Weights of a small mixture-of-experts language model, trained from scratch on English Wikipedia: 96 SwiGLU neurons an expert, 532M tokens.
Below are experts of layer 8 (counted from 0) of a mixture-of-experts language model. Rows are named gate (a neuron's input weights, with its number), up (a neuron's input weights, with its number) and show model dimensions 128-255. Each number is 500 + 50 x the weight over its row's rms, rounded and kept within 0 to 999. Numbers have three digits each.
Before each expert's rows: a language model's description of what the expert responds to; "comes after" lists some tokens at least twice as common just before its tokens as in all text. This comes from a sample of Wikipedia text that the model never trained on. Tokens count by the router's weight.

# expert 12
It responds to: Digit tokens in tables and statistics, especially decimals and table cell values, e.g. 30.61, 1.5 sacks, 2.092 km.
comes after: "| ", ".", "–", ":", ",", "-"
gate2:556593461459416510446540541470417574499492516432463432577495522499550487522402427424580425376519439459368490483497565596622532402577494536432468556496423495468504456477430512479468459492464488497487465459552434485477399585488431521434509497480508459504448535520569454467476475431445421484597423450405570488524484552434613491471517608562470469506550513516544603522484532538602476482476
up2:477465411538468503531519478456498550487418528437503559466528560577515500525584443520480499466566560554536526517431540502494531507448534537441498446504509564418497447583482518551454600506484522472431525429484613544510440487616533423511490454557466421449453495499517578506481501508497453451572561517588474563538530538539495434527498440429505558481428439478407427508484549437436414566453

# expert 2
It responds to: First word or piece of a field label after a dash or pipe in infoboxes and tables, e.g. Location, Date, Coordinates, Votes, Preceded.
comes after: "- ", "| ", "; ", "\n\n", "==", "• "
gate0:498420524546520527522573528567521468540419541520472530493556456486496473477501449494461503604516503565469478506550479460450438439503383468504440574452441515525478491575433496528493429559527405407476520425511496578601571479519452451523477550442512523420501448521361441448626530502609519403494420481479459478560469527386492486525638515442534476447528536533468483521514495488497479535447
up0:480506544477486468461456452519500484546558505542598612509478478532488526510508510501441523491551437473590469520467423522569503495540418398555529444533522574478513467443514501613504519527467456531546600386463478537464505596484613478448500546456503518516583588492568551558458490500519529463465477522479560521503516630508475446544404554487472567400499486482469389542553466348507515441393

# expert 18
It responds to: Dashes, pipes, line breaks and heading equals signs at the start of lines in infoboxes, tables and section headings.
comes after: "\n", "\n\n", "|", ")", " ", ";"
gate2:474526369503441625586493499457473545509563538510455485423506510523398570454506428469526559540546463544620421434562480373469416448454510487430515575544439480514519546514496597527516514512458498440531584547531434522558414430419482483467466520494587447602488477441481583509591583538584514534487565568498490396533540512441463516487500496433437506548543458559533534527542432526513519509410
up2:433479488581500522528520498425503534498544529427488482482499429445475544563601492504498519591570499491501533558576530494480475568347462439373382513514395526457465532575546594514623563550412504580476496433458564582517493521543501521466511513541509445563496527450442617428607543520547517437464459518468508535578529531459538545512440487476477495511508500514573589539580367499541545477483

# expert 21
It responds to: And/or and sentence-opening or quantifying words in expository prose, such as and, most, only, This, such, often.
comes after: ". ", ", ", "is ", "and ", "a ", "The "
gate2:405486496476620459454493471491480527541473515528543505511475521471514472477475504489564560537535512385511428619578460493515485613658425449548503528491449414466480498476431511545550400538449580574467532465487424551451565595468471576488512493551458540471488388580441539588605452453422482568466501491510465531492422519462583511543495493540492499530519471496483473450500542487574567478500
up2:512497447512574501470541528476510474558536428578520469552582548486503574448459448543481420576554499589476524506502416511470448510522501472517484488567518505454533468489544579472434501498443507505514383487466463511506521462552575500591479511493519473557365598521548574469408425507447463462524457440586557515541550544468508510452468425520587619493489524484570519509507474521588441513532

# expert 0
It responds to: Separators and prefixes beginning a new entry in lists and biographies, mostly table pipes, dashes, colons, "= " before names, and born/professor/Sir.
comes after: "\n", ") ", " ", "\n\n", "by", "\" "
gate2:483542507454562535559514536480511467444544593533440511547518539515471465548514560520615626503598520515464535533471473488525427507434544484451500458549483485569495520540558485494432550535604517608490507490485485502440556555509460559498414538531557488558461567574482470462534488509512540477467534373428449499551576454521462524589554551602525473448379467498476500447451488562578496461483
up2:502500480492543592447524485485523535559547461549496561459561423535499561524497573472446430547460471559478481548467532520471531532518508530476555398528472490498510503497526538545536507491431494442516443491507454485559450472503544505418472537523525484496523495579477505527439509498503404501533481494530455549533508557478598492402399420520446468597547531550450542617548403472436483453512

# expert 19
It responds to: Newlines, paragraph breaks and sentence-final periods, plus middle pieces of South Asian names such as Kanyak-um-ari, Jhel-um.
comes after: ".", "|", "==", ")", "===", "="
gate2:402512497474523616536481453520478465556510495617538428475481422537539524587457591470458512565446514425492461548503453516521561530556479484525549469527546487485472428423493581430511523487547452432509450456468540526451656561516357523489464479542433456460470482457499461510498596509455514527489528450550483478422436545479519455497491471567482500554442535450460491436550434541443447464508
up2:475546511533543539436458495459502511460537483556481406456508452504515452517516514511535539424485568484463553489574595491551509590389568455497574454499488578530477457556523496472432522464541523533511473541467501511496495502479446536421467499560450403521466492549483456421506487555472447535576458487576565580479437510570541615524446440528519464579491514424501490545575438415587485587415

# expert 10
It responds to: First piece of a common word after an article or quote in prose, e.g. tim(ber), tur(keys), c(andy), elimin(ating).
comes after: "the ", "a ", "The ", "\"", "and ", "of "
gate2:512489444505614422500519537518553547523550486513580532425552458492554438499504509503508508447523463452485550542442481456485514422488486593437552533403556607466545579532508373543547636511425511551450482461470548511491504397570459538500545517520480518493500421473377360518606524519551491485585570487522440582459508470474550523500438467558601541543531490558389527506582504467427475510588
up2:534556437512588528552393588547493575512529451430515573540570496498497426481526506528418456431487477497512474501410594532472518406422451487455409442492477514476484536622587458526472578493531454549489539467516493532531465459516522535591539564515517528514486433550452447509562458541484595510475552544521461560505432419516428430493398538517457444561562588469453567499607523480440480515487

# expert 15
It responds to: Articles and possessives heading a noun phrase, mostly after a preposition, such as the, a, his, their, its, new.
comes after: "of ", "'", "in ", "for ", "to ", "with "
gate2:461459487547484531500477388540452495537454558620603447449521487474409550516541542521471499520520521415617441600526462579500514550534516519480425476505531610528549544502474581444556501473446504483474486438621539480464486518418447372576527541494466492536616475565512439433599488542534564443538466499464449507573557553435454518498469536453478480519600552481445492486392545484499504450505
up2:580578510577413520494437494523475546556569362425469507507558552475604478483544534521506379381521577483513513462464538474520525461422483539409521541483488393625562520491567404536427479448555499527454590497474476510479544499553579475493496494439484416550466565441628471517404513466461515521405484480488529516464531473598471523500519477489471420648384452491484469496487580433474492507595

# expert 16
It responds to: Subject pronouns and relative words starting clauses in narrative prose, e.g. he, she, they, who, which, It, plus modals would, could.
comes after: ". ", ", ", "The ", "the ", "that ", "he "
gate0:450517381471483405481500508478562512475584547397455576465449521578415437520535515472532539460500452465453511400481496453513531513479576507448443442508490542460504527539457525541546463521512516516430509541529523596438413504499502455458522520508550515424557516480506497507596455561528555573470561486490594508568573479528517449528494545444637494593545531536477484531485479526521448488504
up0:511539450456550499526439436512467457465444488503617403446437457470561517496429494482438438533474469547416536579531500432415515531392428470556464546482576453531488514503450548467512439551491519486528511571549474445545427461584500478590531449488530369539437442481511622526508535432556489543572440605468428479462442490521435447494516455479410493464434485459448457552476484599477479430486

# expert 23
It responds to: First pieces of longer words, often verbs, after an article or auxiliary, such as dis, over, arg-ue, transl-ations, However.
comes after: "the ", "to ", "and ", "a ", "was ", "\""
gate2:464621446527505586495508457494494524520466537578524470523529517480541505448482521529606516428520500561515512519470502565506455535481513501502614522561487508499512514461476532463480471433425542503495486509552596452513449528459535513537554526408448476476509550440500603516501477514433453414500592458509518497529562524485482504495447648480502462475548444489416449490532600442399423615598
up2:481436528535477380444435473507492434452528522505494490443537517573479504539557458521478530453524503518502533483511435519524446559518533522519400541483541487507478477579512582592499409479422468515551407592469425493424476408443473482473439479546565423483494413529611477480510447537516436514532446638518506450495576495535535453504517512437517509498489489428600490454515494530525515526477

# expert 17
It responds to: Digits, year prefixes, separators and pipes inside tables, statistics and records, such as 201, "|", ";", "3.0%".
comes after: "| ", ",", "0 ", ".", "(", "1"
gate2:494512537533496490485530585486453479504446493476565526538411428465579530522602483455553420569530544480569526477507385558458537555516474554416446448480567473487458482494542512526485417458511436513495484520578558478523518552534508496550516527449451546414507498439536441487474579392473481587524377434525463496449548463485515484468510542516620557511498479469489469443495523410496465546551
up2:509488535507438455531545509452497487472566558513491528549465473530580468453564432552538532427444453429526452473523398413476583498487490463397418420487559521475457456498505463480518444534463508510551422475632565499571424635527415523464449520494471481434577526447412484523492517496442515541494444523467408548408516432500449513442566547563563516438529463542409646508436530522458493559576